From a checkpoint of a small mixture-of-experts model trained on Wikipedia.
Experts: 128 experts in each of 8 layers, 128 GeGLU neurons an expert, 4 picks a token, a softmax router.
Training: a variant of SOAP for the experts, 7351 steps.
Below are experts of layer 5 (counted from 0) of a mixture-of-experts language model. Rows are named router (the router's row for the expert) and show model dimensions 0-127. Each number is 128 + 24 x the weight over its row's rms, rounded and kept within 0 to 255.
Before each expert's rows: a language model's description of what the expert responds to; "gets" lists some tokens that make up at least twice as much of what it gets as of all text. This comes from a sample of Wikipedia text that the model never trained on. Tokens count by the router's weight.

# expert 63
Numerals in league standings and statistics tables, such as points, goals and win counts, like 32, 0, +13, and score lines like 3–0.
gets: " 0", " 1", " 2", " 3", " 4", " 6"
router [ 77 108 163 133 115 102 137 103 135 166 143 128 138 111 112 147 155 117 160 102  75  82  73 181  97  94 121 156 129  95  86  93 146 144 118 161 129 130 150 144 149 141 102 110 109 125 136 141 118 149 133 115 114 166 144 112 158 120  93 147 101 149  95  94 141  97 168 183 163 164 136 105  98 148 156 145 149 101 143 115 153 160 141 111 140 141 150 117 161  92  87 130  98 105 150 103 130 135 108  84 130 137 148 132 130 145 151 104 135 109 151 148 134 107 160 158 152 127 145 126 116 121 113 165 129  98 100 121]

# expert 43
Subject pronouns and names opening a clause before a verb, such as he, she, they, who, It, or a surname like Brown.
gets: " he", " He", " who", " they", " she", " had"
router [153 166 124 104  89 140 143 131 147 104 138 146 113 104 100 148 102 167 151 155 147 119 120 118 126 107 135  85 130 102 148 149 121  99 140 126 106 146 119 137 168 137 155 151 155 172 162 143 109 114 104 182 131  90 143 137 120 136 141  94 139 109 170 145 130  98  81 158 168 137 136 138 121 129 130 152 169 122 146 116 144 132 103 147 151 118 105 157 108 129 137  96 101  98 120 118  93 103 138  95 140 113 123  61 129 156  80  86 132 104  95 165 113 126 127 169 165 159 136 109 182  95 120 110 110 180 126 123]

# expert 20
Prepositions before years or places in biographies and histories, such as in 1789, during, until, since, from Bombay.
gets: " in", ",", " In", "In", " from", " during"
router [129 170 167 181  94 136  67 149 120 146 130 123  87 150 132 118 141 135 131 116 133 118 124 141 120 147 127 105 143 142 147 138 147 149 177 115 160 140 117  79 142 136 130 140 142 123 145 137 125 120 114  81 134 118 142 132 132 136 135  94  81 112 159 105  88 140  89 122 121 154 115 145 115 137 148 106  91 142 145 140  88 141 127 145 132 145  99 138 125 131 120  70 122  89 109 136 138 190  79 127 145 136 119 150 139  94 136 156  68 145 121 101 109 112 163 100  85 111 116 147 134 136 149 115 113 136 126  99]

# expert 59
Opening consonant pieces of sports and competition words, such as jump, springboard, split, quarterfinals, qualifying, in results and athletics texts.
gets: " t", " j", " st", " ch", " p", " Ch"
router [144  82 120 160 154 125 160 157 149 129 109 134  99  97 120  80 119  90 148 137 181  71 159 153  76 127 110 131 106  88 134 116 136 135 105 147 145 143 131 158 148 145 130 111  88 102 159 175 149 150 154 125 135 143 159 123 113 115  99 129 138 151 138  98  54 154 166 106 118 125 128 142 147 111 112  83 109 112 125 152 117 120 174 108 126 130 152 113 109 113 121 133 124 126 129 158 152  71 151 166 109 173 136 105 153 141 163 131 117 148 151 125 105 119 110 100 105 127 122 128 124 125 139 167  76 126 125 138]

# expert 38
Tokens in climate tables, species lists and geography infoboxes, such as A-verage, relat-ively, UTC, MPC, km, Scarabae-us.
gets: "-", " and", " MPC", " of", " UTC", " a"
router [123 114 117  96 148 178 121 106 108  93 162 112  98 113 133 127  99 141 121 124 145 156 141 121 173 128 137  93 147 159  82 119 121 129 127 105  98 122 166 113 105  97 116 102  78 124 143 109 184 103 149 136 163 162 113 120 105  80 115 160 135 117 123 112 130 103 112 125 149 143 152 139 136 127 142 109  76 146  92 143 159 142 125 151 111 100 126 137 153 118 149 168  97 162 152 156 168 141 122 150 113 141 130 102 136 133 131 130 111 132 132  99 140 119 125 133 121 140 153  70 111 162 145 172 115 130 147 170]

# expert 21
Verbs and prepositions in career biographies describing offices held, such as became, served as, appointed, elected, remained, was born.
gets: " was", " as", " is", " and", " the", " became"
router [155 118 116 128 140 114  91 118  96 153 143 108 132 161 138 103 101 146  78 139 121 130 120 171 134  66 149 135 135 142 178 139  98 129 174 143 126 128 118 138  96 115 144 101 147 151 133  96 155 154  88 105 130 117 126 150  97 129 152 131 145 156 141 150 142 121 109 125 139 129 162 141 160 152 147 170 105 138 109  89 143 141  75 158 117 102 121 168 120 135 159 123 159 167  94 143 122 145 140 146 143 131 133 144 126 124 110 121 124  93 121 107 114 144  89 135 149 154 145 153 126 120  86 107 110 102 157 107]

# expert 62
Single capitals like U, C and F opening abbreviations or names, such as U.S. Army and UN, plus == heading marks.
gets: " C", " U", " F", " ", " =", "C"
router [125 127 154 162 147 145 123 145 104 106 107 164 135  87 140 131 136 106 124 158 137 134 100 133 102 150 114 117 130 142 106 128 126 146 130 130 142 103 115  96 108  86 101 121 113 154 100  92 115 133  59 159 139 163 121 147 173 117 137 157 132 142 104 159 108  69 157 130 142 150 139 108 169 106 132 135  95  78 120 106 130 140 154  74 136 121 178 119 133 136 153 127 120 123 122 133  96 148 104  98 130 145 164 150 153 136 117 136 156 155 131 104 136 153 163 172 111 104 163 133 112 165 136 119 107 117 118 108]

# expert 45
Capital letters and codes inside acronyms and model names, often in motor racing tables, such as C3, Falcon (BA), MLB, FBI, DN.
gets: "A", " N", " A", " F", "C", "I"
router [141 168 107  88 141 102 176 158 130 176  93 166 154 168  88 148 168 111 150 172 122 157 144 110 100 132 140 106  96  92 142  96 114 130 179 143 136 147  97 122 134 100  51 133 107 119 127 122 142 136  66 150 136 176 113 141 183  87 128 117 139 131 142 146 156 129 166 143 127 144 124 153 143 112 129 165 105  91 136 157 146 108 127 133 110  97 153 123 150 136 136 115  86 155 135 110 117 116 127 133 142 126 154 131 133 143 114  66 158 120 163  77 140 135 103 108 142 131 109 118 135 136 141 142 136 120 110 112]

# expert 39
Competition and chart names and table cells in sports results and music chart tables, such as World Cup, Championship, Top 100, Album, League.
gets: "|", " |", " World", " Cup", "'s", " Album"
router [ 99 119 138  88 142 111 138 171 122 112 110 189  86 133 116 112 105 139  99  88 156 120 158  87 105 116 121 131 135 109 154 123 174 170 125 140 168 117 160 124 128 123 101 108 151 147 129 129 172 159 137 109 114 110 117 140 147 122 143 104 161 162 129 139 166 172 132 142  94 138 153 159 129  95 109  98 103 133 131 124  86 112 117 100 127  83  52 154 135 152  74 168  70 115  81 119 132 132 124 106  93 123 140 105 141 129 119 169 156 105 141 116 120 115  88 111 129 147 149 130 154 111  90 150 143 161 152 120]

# expert 33
Pronouns and nouns that act as a clause's subject just before its verb, such as which, that, It, They, This, plus nouns like dam, population.
gets: " which", " that", " It", " it", "s", " This"
router [154 164 124 137  73 154 139 131 129  73 157  94 136 105 123 122 115 134 140 177 120  96  92 147 121  96 134  93 146 112  94 140 121 103 115 112 103 168 102 106 118 138 136 142 151 115 156 138 102  95 146 164 101 117 116 112 147 116 100  96 168  96 164 120 139 137 122 146 156 151 135 113 104 127 127 125 161 146 127 115 165 139  97 106 152 114 116 161 117 150 134  86 114 112 151 140 109 114 105 127 159 129  98  69 110 157  87 129 134 105 126 183 124  93 154 154 158 131 170  93 178 109 145  93  85 159  95 148]

# expert 1
Word-initial R or r pieces such as Roll, R&B, Review, plus table cell separators, line breaks and blank cells in charts and listings.
gets: " R", " r", "R", " ", " en", " sh"
router [101 108 139 163 121 109 124  71 112 101  83 126 135 130 137 123 130 121 104 160 132 138 118 121 138 128 126 150 121 129 113 127 154 159 154 119 134 130 116 146 138  90 178 118 139  98  76 140 119 163 154 149 134 106 124 138 144  98 149 140  99 121 129 180 123 115 186 139 140 126 130 121 163 141 107 141 110 128 158  91 124 113 146 143 129 136 128 148 135 155  75 160 132  99 135 120 116 137 125 201 117 126 105 153 119 126 112 103 145 171 137 106 130 116 161 111 102 125 106 153 105 117 109 108 147 108 107  97]

# expert 34
Markdown table separator rows and line breaks before them, plus word-start pieces such as d, re, rec, ind, dec after was or to.
gets: " d", " re", "\n", "–", " rec", "|---|---|---|---"
router [128  64 113 189 129 121 139  91 128 161 133 140 123 140 107 127 153  95 110 108 147 136 105 120 154 120 113 130 128 158 113 153 127 149 117 120 143 102 120 113 116  94 156 169 114 170 117 142 112 150 112 148 149  95 127 112 155 121 152 118 127 108  89 102 116 148 146 112  96 122 128 124 130 156 107 118 116 142 103 115 147 112 192 155 142 153 132 101 146 113  98 144 103 140 105  70 141 155 123 118 108 119 175 138 166 123 159  85 110 130  93 123 164 128  97 115 120 141 119 109 103 102 151 141 139 147 123 120]

# expert 30
Line breaks and == or === heading markers opening Wikipedia sections like Career, plus capital first letters at line or name starts.
gets: "\n", "==", " S", "===", " \"", " ("
router [167 107 157 148 119 132 136 140 133 164  97 160 163 146 148 136 171 129 121 106 111 170  85  79  90 114 162 100  80 160 147 145  88 121 108 155 116 156  99  82 125 132  86 133 140 182  96 110 132 152 121 160 113 154 148 123 160  84 178 104 132 143 117 133 157 141 124  62 120 129 119 135 115 151 134 125  94 131 154 153 142 110 174 146 113 139 115  94  83 148  99 146 117 173 132 113 128 156 114 129 114 144 163 145 103 156 113  92 119 164 174 135 132 129 156 150 135 123 122 125 175 126 170 163 149 139  87 155]

# expert 22
First pieces of split ordinary words in prose, such as th|ings, th|rust, reg|ime, techn|ical, rece|ptor, often after the or an adjective.
gets: " th", " se", " an", " t", " he", " Th"
router [ 97 113 113 182 127 118 142 150 156 127 112 129  86 126 119 122 113 134 156 129 156 118 116 109 105 147 168 144 110 141  97 130 147 126 112 127 129 113 139 156 150 118 149 126 118 114 142 129 104 124 146 131 130 142 110 107  99 118  89 150 123 122 151 105  96 103 133 129  76 139 133 180 124 161 102  98 141  89 129 106 157 104 119 116 145 125 141 113 135 136 151 148 157 120 140 148 149 129 140 130  92 137  92 118 130 103 132 110 130 116 111 180 150 162 113  95 103 150 146 134 114 153 149 104 129 138 147 116]

# expert 31
Sentence-initial and mid-sentence the, The, his, its, their, whose and possessive 's before a noun phrase, e.g. The club.
gets: " the", " The", "'s", " his", "The", " its"
router [164 142 145 203  98 144 117  96 146 106 125 130 166 163 125 146 192 140 139  90 144  90 119 129 105 148 114 118 155 112 163 163 162  94  90 116 153 107 164 102  99 144 122 149 142 108 124 115 170 133 116 109 143 119 150 154 106 155 138 144 111 124 129 162 137 146 131 124 128  98 164 142 138 179 131 123 102 129 119 153 124 137  99 120 109 140 118 116 178 142 164 115 121 150  96 112 106 122  93  88  75 116 116 144 143 138 144 121 144 136  83 143 112 155 132 151 147 136 170 169 129 152 132 134 128 155 170 113]

# expert 4
Opening pieces of words beginning with Latin prefixes, such as in, re, con, inter, ad, per, ob, as in in|form, re|asoning, con|stitution.
gets: " in", " re", " In", " con", " Re", " inter"
router [119 128 126 152 141 153 142 143 120 128 109 159 113 124  86 130 110 120 120  81  92 166 112  83 133 133 162 120 150 192 150 160 144 176 150 108 112  98 115 128 146  92 162 130 116  88 119 159 163 158 143 148  91 132  98 106 144 129 100 128  99 106  92  98 123 109 164 128 123 180 126 135 118 129 131 105 124 128  97 119  96 169 141 146 143 167 159 153 145 115 115  93 114 111 159 128 151 163 134 109 107 146 135 128 141 109 110 168 119 147 101 108 146 101 128  88 119 186  99 132 112 134 156 113  91  94 142 105]

# expert 57
The infinitive to after verbs, modals like would, could, must, not, and the French particle de in names, such as Théâtre de la.
gets: " to", " de", " the", " of", " De", " would"
router [154 114 140 151 127 156 128 103 111 128 108  84 120 132 121  93 146 127 120  96 127 125 154 137 132 183 131 135 132 156 121 153 108  97 110 107 145  93 114 156 114 113  92 151 108 136 167 148 141 149 133 148 150 165 133 174 153 128 108 127 150 122 151 120 152 154 115 167 155 149 164 145 136 172 114  96  88 157 113 177  94 142 119 149 141 172 135 125 166 122 133 129 127 152 141 102  94 133 133 144  86 104 133 162 165 110 128  90 144 121  69 135 134 175 155 128  84 117 161 104 123 140 126 115 132 157  98 119]

# expert 41
Short capitals and abbreviations like v, St, Mr, Jr, plus However, in addition, sentence-final periods and line breaks.
gets: " v", " St", "\n", " V", ".", "V"
router [129 150 137 148 139 135 126 127 100 145 142 117 130 153 154 135 120  90 108 120 127 147 115 164 134 107  84 128 144 106  90 143 119 151 110 122 148 154  99  76 143  97 103 134 126 149 123 156 129 172 118 179 118 129  95  88 129 111 158 115 139 121 137 102 143 106 131 105 132 181 106 160 149 171 158 125  92 120 118 162 135 139 147 103 123 133 150  73 112 146  95  90 131  93 104 109 115 128 150 149  87 122 141 120  74 139 140  96 136 166 137 114 112  93 141 127 111 139 125 128 108 120 151 102 142 142 125 133]

# expert 3
First piece of a lowercase word split into fragments, usually after the or his, such as l(anguages), f(ood), ch(at), def, liter.
gets: " f", " l", " ", " st", " s", " F"
router [169  81 137 184 126 105 170 137 131 140 157 131 145 128 137  84 132 115 108 145 175 123  80 126 115 167 114 162 134 126  79 119 116 149 155 109 178 132 154 129 130 121 147 127 111 121 126 133  91 143 100 165 148 158 153 113 116  83 117 131 138 127  95 130  82 126 166 111  82 137 109 135 149 149 127 109 132 142 128 115 122 119 164 124 126 106 152  87  91  75 145  91 167 122 110 162 121 123 153 137 162 171 122 121 116 122 135 102 126 133 125 132  99  84 153  98  81 109 138 135 101 151  83 136 110 135 117 165]

# expert 52
Past-tense verbs and ed/ing endings after was or were, such as moved, located, released, construct|ed, com|ing, often followed by in or by.
gets: "ed", "ated", "ing", " known", " released", " used"
router [136 123 134 125 119 123 125 117 112 157 172 151 102 136 115 156 129 143 128 142  93 104 118 157 152 113 142 159 115 127 118 100 164 131  94 113 114 157 117 139 118 116  95 114 151 108  91  98 120 131 108 103 140  99 137  90 129 189  94 145 111  86 141 118 118 138 128 177 157 104 112 114 146 161 137 142  96 158  97 142 119 105 114 109 121 137  67  93 112 115 157 127 145 118  64 122 154 103  94 144 111 112 178 178 145 124 125 110 106  88 138  87  95 124 137 164 118 135 152 112 123 118 139 106 150 129 176 167]

# expert 36
Opening brackets, quotes, hyphens, LaTeX braces and negating prefixes such as un, non, dis, often in tennis seed lists.
gets: "-", " (", " \"", " un", "/", "\\"
router [136  93 129 151 114 127 118 134  93 154  82 104 140 123 119  89 122 133 105 105 122 154 170  78 115 128 134 114 113 170 130 159 111 141 129 131 129 124  99 155 139  91 151 116 144 139 115 126 103 127 117 149 147  82 106  82 116 106 159 130 118 142 171 138 117 124 117  90  89  88 182 168 172 139 120 126  87 144 134  82 137 131 157 151 100 158 178 114 144 125 158 151  98 136 169  83 130 116 117 125 113 172 180 145 168 116 170 128 131 139 114 115 141 142 100 147 149 108 159 141 114 160 169 139 155 108 137 131]

# expert 49
Word-initial m, M, n pieces starting nouns like master's, memories, mules, mall, plus table separators and dashes.
gets: " m", " M", " n", "m", " ", "M"
router [143  83 150 173 134 128 128  98 165 155 124 141 130 105  99 104 167 156 108 192 126 117 104 133 141 102 129 127  85 116 155 129  99 161 133 126 157 142 148 126 108 136 118 120 131 107 147 131 126 126 144  90 154 129 113 131 104  86 143 122 125  90 120 156  79 149 128 127 181 128 139 149 161 140 157 113 101 122  93 137  82 132 135 145  99 148 198 154 102 103 123 148 132 125 159 145 134 114 160 144 109  95 102 130  84 125  94  71 156 172 138 128 100 107  97  87  83 166  94 128 115 162 132 179 170  85 116 140]

# expert 28
Initial letters and inner pieces of personal names, mostly European surnames in draws, cast lists and squads, such as K|iefer, G|aston, Sch, Mc.
gets: " B", " K", " F", " P", " Sch", "z"
router [ 98 150 126 103 134 123 167 155 124 147 103 115  95 121 119 123 158 105  76 114 108 194 139  99 129 120 120 139 203 129 171 133 105 128  94 147  99 170 119 114 130 140 136 149 143 124  90 158 114 131  92 130 120 120  86 128 183 145 164 130 136 129  97 156 119 109 123 102  92 119 107 111 131 110 158 100 154 107 162 144 134 125 173  93 137 143 105 147 115 128 151 136 128  83 116 189 118 123 150 111 103 120 156 119 136 107 162  78 118 162 121 115 158 146 124 130 147 130 109 144 135 123 128 108 108 176 139 137]

# expert 35
Conjunctions and linking words joining clauses after a comma, such as and, but, while, before, although, after.
gets: " and", ",", " to", " but", " for", " or"
router [162 120 181 148 126 145  79 120 107 150 115 111 112 123  51 133 108 146 115 128 133  83 170 128 118 132 128 145 146  73 111 140  86 111 121  99 128 128 159 117 125 126 129 151 155 116 140  73 147  95 151  99 157 153 145 136 102 139 151 112 166  81 102 123 108 124  73 142 149 155 127 138 140 136 120 118  99 148 151 120 141 106 162 123 121 121  86 124 157 123 107 105 120 118 135 112 117 120 143  97 134 111 118 149 165 125 133 110 114  79 102 183 144 113 141 149 119 123 146 134 139 129  91 139 136 113 131 117]

# expert 60
Column headers and cell values in discography, award and stats tables, such as Album, Title, Votes, plus review ratings like 4 stars.
gets: " 1", " 2", "\"", " 3", " 4", " 0"
router [116 124 122  96 105 131 156 126 130  93 146 170 112 116  82 115 140  99  82 133 120 138 106 119 110 135 116 169 146 103 124 127 135 169  88  73 109  98 111 122 160 109 116  69 137 158 106 119 129 107 158 150 145 129 125  92 143 104 118 122 156 139 136  93 116 112 138 114 143 143 160 149 116 149 122 124 107 127 152 112 132 101 124 122  78 107  87 148 157 128 134 104  97 158 163 155  89 109 149 149 131 140 137  83 161 162 105 167 109 107 153 112 123 104 139 159 164 138 136 144 120 173  89 124 166 126 136 111]

# expert 10
Letter c/C word-starts (crystals, Convention, McC, occ) plus line breaks between numbered list items and table pipes in tracklists, draws, election tables.
gets: " C", "\n", " c", " ", "==", "C"
router [118 123 155 145 147 121 137  98 155 120 110 136 125 111 111  86 138  99 139 153 139  98 118 109 121 139 115 157 124 177 126 117 114 112 174 142 136 144  97 107 132  90 136 148 118 118 112 141  85 114 103 133 137 112 121 115 185 123 129 124 144 137  92 158 108  91 143 138 191 122 135 112 134  90 154 129  97  98  79 144 136 118 189 134 108 120 166 171 105 155 163 131 139 130 124 142 107 136 134 122 110 132 139 132 133 165 142  99 169 180 175 104 101 128 135 161  94 120 112 177  68 150 132  94 114 148 163 130]

# expert 8
Line-initial hyphens in infobox lists and table pipes in election or track listings, plus Best, Title, stated, said.
gets: "-", " |", "|", ".", " pr", ":"
router [142  64 142 169 129 113 103 118 136 142 122 187 147 123 141 134  86 108 136 142  84 130 127 108 169  97 113 127 114 159 122 153 114 133 120 125 170  76 137 130 100 131  62  87 114 127 117 100 104 136 140 153 159 155 142 122 158  92 188 147 177 162 125 122 171 123 134 119 111 116 151 144  97 163  93 113 108 175 151  95 117 137 142 168 143 106 134 122 108 108 102 115 148  90 107 100 106 110 148 133 134 151 111 108 118 115  95 151 116 139  95 123 130 107 104 124  99 113 170 122 123 171 102 108 148 158  98 124]

# expert 24
Opening pieces of ordinary lowercase words after the or of, such as sc in scrub, p in panels, exp, prop, Mount.
gets: " p", " sc", " g", " st", " P", " Sc"
router [147 134  91 161 173 149 166 119 126 159 168 115 136 113 153 103  89  96 132 110 142 153  91 131 116 112  91 133 155 103 124 107 107 183 136 166 101 184 138 152 115 120 172 148  96 140 161 109 128 192 154 136  96 146  98  95  72 177 114 140 142 146 137  89  94  96 118  83 126 121 131 148 151 132  89 115 116 116 140 188 168 151 176 135 169 142 125  85 149  74 121 164 160 136 149 117 109 126  97  98 110 144 128 112  82 101 149 125 104 135 142 113 106 135  81 137 109 133 136 130 106 118 131  96  92 132 115 153]

# expert 46
Column pipes, commas, semicolons in sports and roster tables, plus words linking opponents like against, vs, defeated, @, and the before team names.
gets: " |", ",", "|", ":", " in", ";"
router [139 150 119 154 103 146  72 135 104 163 148 166 113 149 171 145 100 183 115 103 113 115 154 145 162 138 157  94 103 132 161 154 137  96 130 152 147 111 128  94 159 127  77 116 122 150 160 111 138 150 117  93 160 114 157 178 128 152 167 105 122  98  93  90 151 157  99 149 126 147 108 112 137 148 122 139  99 108 178 105  83 110 113 107 119 124 112 126 127 150  74 149 111 112 114  93 134 128 114  97 121 124 108 119 154  94 142 181 130 155 131 117 147  82 130 127 150 121 115 147 144 105 134 134 155 137 132 164]

# expert 15
Single capital first letters of split names and titles, especially D, H, G, K, often in song titles, albums or track lists, such as D(uran), D(ubai).
gets: " D", "D", " d", " H", " h", " G"
router [150  97 177 123 155 127 143  93 128 162 100 116 100 111 145 144 158 110 126 120  94 169 133 156 173 137 156 153 128 138  81 133 143 153 151 177 127 111 119  91  85 144 122 159 134 108 109 167  86 150 137 117 114 150 145 135 122 114 152 123 118 141  72 138 153 105 135 174 138 124 106 110 123 116 117 150  64 121 154 156 173 113 163 127 112 147 116  90 165 104 132 146 123 131  99 157  76 136 122 113 167 148 162 164 103 140 153  52 156 135  97 121 134 128 119 104 149 134  93 154 136 147 149 137 142 131  92 123]

# expert 13
Sentence-ending periods and semicolons, closing quotes and parentheses, and pipes or dividers that begin wiki tables like standings and rosters.
gets: ".", " |", "|", ").", ";", "-"
router [155 109 115 143  98 124 124 116 119 153 165 166 134 116  92 119 129 115  93 121 142 130 153  98 147  92 120  95  84 124 146 125 150 124 125 143 117 103 146 111 150 130 120 115  86 136 167 129 139 120 176 122 156 131 139 126 150 156 171 128 123 129 133 130 147 102 111 126 127 158 120 118  85 118 107  82 124 155 131 125 129 113 141 168 125  92 116 148 128 138  78 126 160 121 123 138 110 129 102 110 141 128 119  99 176  96 138 119 142  78 141 123 120 142 147 122 111 131 150 140 164 144 139  96 162 120 123 143]

# expert 25
Words inside formal organization names such as International, Institute, Museum, of, and, as in United States Agency for International Development.
gets: " of", " and", " the", " for", " National", " The"
router [124 144 127 130 139 130 114 155 101 148 123 114  88 128 115 146 146 142  99 149 158 113 174  97 121 131 116 120 128  80 125 131 166 136  97 145 160 112 116 128 152 118 109 168 122 148 145 136 175 120 132  91  92 113  95 164 113 160 132 146 149 141 142 107 146 166 114  79 131 127  83 174 115  91 124  88 150 133 112 161  70 150 104 156 147 107 115 134 123 101 154 128 139  95 124 165 161 148 112 107 133  95 132 109 112 125 106 152 110 119 142 141 151 172 133 183 126 146 166 135 162 154 121 122 111 126 159  95]

# expert 50
Years in marriage dates, unit superscripts, decimal digits in tables, dashes and UTC in infoboxes, such as (m. 1990), km².
gets: " |", " /", "-", " (", ")", ":"
router [ 90 101  91 139 130 113 114  95 133 156 183 125  84 135 142 140 131 115 183 135 155 101 148 141 138 116 109 148 154 180 123 151 122 135 132 123 155 117 121 133 114 172 103  82 114 155 154 114 129 138 131 124 179 127 134 140 104  82 164 116  70 106 130  74 126 124 143 154  73 139 116 131 125 111 174 123 130 152  74 116 166 163 127 122 130 161 130 119 101  90 152 150 103 134 147  87 103  98 117 133 117 122 125 115 113 116 130 137 136 175 126 125 100 118 129 149 112 139 148 100 133 145 157 156 139 159 127 166]

# expert 9
The is or are opening an article's defining sentence, plus born, years and closing parentheses in biographical leads, such as born 8 June 1983) is a.
gets: " is", " a", ",", "),", ")", " was"
router [121 187 135  96 138 142  82 150 119 115 131 108 151 159 111 135  93 163 152  85 148 126 117  79 140 111 134 143 114 129 109 148 154 121 145 161 143 126 119 103 127 134 145 125 136  98 168 138  97  95 131 157 149 122 124 100  84  66 104 111  85 104 100 139 130 130 143 120 134  98 118 151 132 127 118  58 123 164 123 144  99 115 124 134 101 132 122 156 164 138 134  99 124 156 137 129 134 133 183 161 128 155 130 172  94 138 102 119 125 115 108 142  91 150 110 142 130 204 117 159 108 179 166 173 116 127 127 140]

# expert 47
Past-tense action verbs and their following prepositions in narrative sentences, such as wrote, took, began, launched, reopened, benefit from.
gets: "ed", "ing", " of", "ated", " made", " for"
router [134 161 163 151 102 131 100 152 120  85 169 101 139 104 175 182 115 134 126 123  90 108  91 152 145 119 161 134 134  86 131 132 129 107 123 119 145 147 152 102 126 106  96 134 113 123 126  98 139 142 132  83 124 101 143 110 159 145  87 119 152 134 107 110 138 141 109 150 133 126 110 138 124 134  98 104 156 155 117 168 137 101 127 133 113 139  75  73 108 127 164 128 182 116 116  88 146 125 113 135 150 106 115 186 152 143 129 123  85  86 150 104 108 116 132 132 161 107 140 107  95  70 117  91 112  99 130 161]

# expert 23
Pronouns and nouns taken as objects of verbs, such as him, them, there, and names after gives or pleads with.
gets: " him", " them", " it", " her", "s", "ers"
router [147 189 114 115  46 149 173 149 147  61 165 171 140 114 118 113 161 132  97 111 118 120  97 137 133 128 136 148 101 147 138 161 123 121 120 105  93 145 126 170 139 113 147 152 157 100 107 150 146 103  98 104 123  82 137 131 113 154 149 128 139 137 112  91 125 139 123 124 175  89 144 145 128 114 148 111 157 101 129 146 153 135  71 113 138 121  77 150  77 131 137 109 109 131 112 121 118 116 115 141 124 129 147 163 139 165 142 106  98  90  89 138 155 116 130 110 128 132 140  90 132 150 109 140 145 164 150 135]

# expert 2
Common verbs, verb endings and comparative or degree words in running prose, such as worked, find, more, such, better.
gets: "ing", " more", "ed", " such", "ly", " along"
router [108 134 134 156  92 133 115 140 133  75 128  63 143 104 132 136  98 165 143  99  79 144 104  90 136 162 166 132 149 100 116 108 135 108 155  93  77 136 118 114 128 120 159 131 116 130 134 114 132  90 100  75 137 121 120  88 162 162 114 173 127 111 117 117 128 150 157 143 102 103 132 128  93 109 130 129 119 165 134 126 137  80 125 146 122 135  83  98 118 132 153 116 144 121 120 131 128 112 143 178  96 106  98 188 131 148 113 169  94 102 128 102 101 108 158 163 122 124 161 102 107 100 146 101 144  99 129 139]

# expert 55
Articles and determiners like a, the, this, same, large, various after prepositions such as in, of, during.
gets: " the", " a", " his", " this", " The", " an"
router [173 129 132 157  92 143 121 141 154  83 120  90 148  95 125 146 145 158 106  90 129 124  97 149 106 122  97 118 118 132 142 148  93  70 123 118 132 110  96  77 103 128 138 111 133 143 110  92 122 136  84 114 120 136 102 145 123 138 129 156  86  84 155 126 128 128 148 111 140 112 156 131 104 156 156 128 120 119 145 112 163 133  59 131 117 151 105 118 163 160 124 123 120 133 125 152 148 129 136 179 111 143  98 101 115 170 114 148 117 101 137  97  97 131 119 137 161 121 142 121 134 171 103 124 130 146 169 127]

# expert 40
Single capital letters starting foreign place or proper names, such as K|ermadec, K|azakhstan, N|owra, P|asay, T|singhua, mostly K, M, N, P.
gets: " K", " M", " N", " P", " W", " L"
router [136 115 213 148 145 137 156 147 138 130  87 177 175 144 149 128 161 161 127 177 150 153 103 145 136  82  96  97 121 123 118  91 111 148 150 190 154 156 130 130 142 135  99  99 107 110  94 137 105 163 100 115 129 135 172 156 163 102 159 115 164 112 104 163 113 127 161 107 129 149 117 142 169 120 141 161  76 130 116 133 133 150 135 101 135 147 168 126 115 143  83 127 135 103 113 111 111 127 149 125 142 111 149 122 124 138  96  66 169 150 137 140 108 117 141 106 115 139  94 165 165 152 149  98 153 107 107 133]

# expert 42
Adjectives and determiners after the or a in running prose, such as large, original, different, main, and the phrase on the other hand.
gets: " the", " new", " one", "ing", " first", " a"
router [173 151 120 123 115 124 108 179 151  87 135 108 125 104 133 157 136 121 128 104 132 138 111 156 131 126  99 171 148 128  96 134 118 130 152  82 112 116 101 112  98  99 127 108 153 136 118 142 126 149 121 141 139 130 106 146 130 144 109 143 169 116 144 118 139 124 106 142 151  98 141 128 128 161 107 139 127 142 141 115 167 120 102  96 101 124  98 112 162 102 150 110 119 139 127 138 145  88 147 149 100 108 104 136 115 155 114 125 156 103 139 123  98 131 133 153 159 133 143 129 145  60 116  41  86 174 116 137]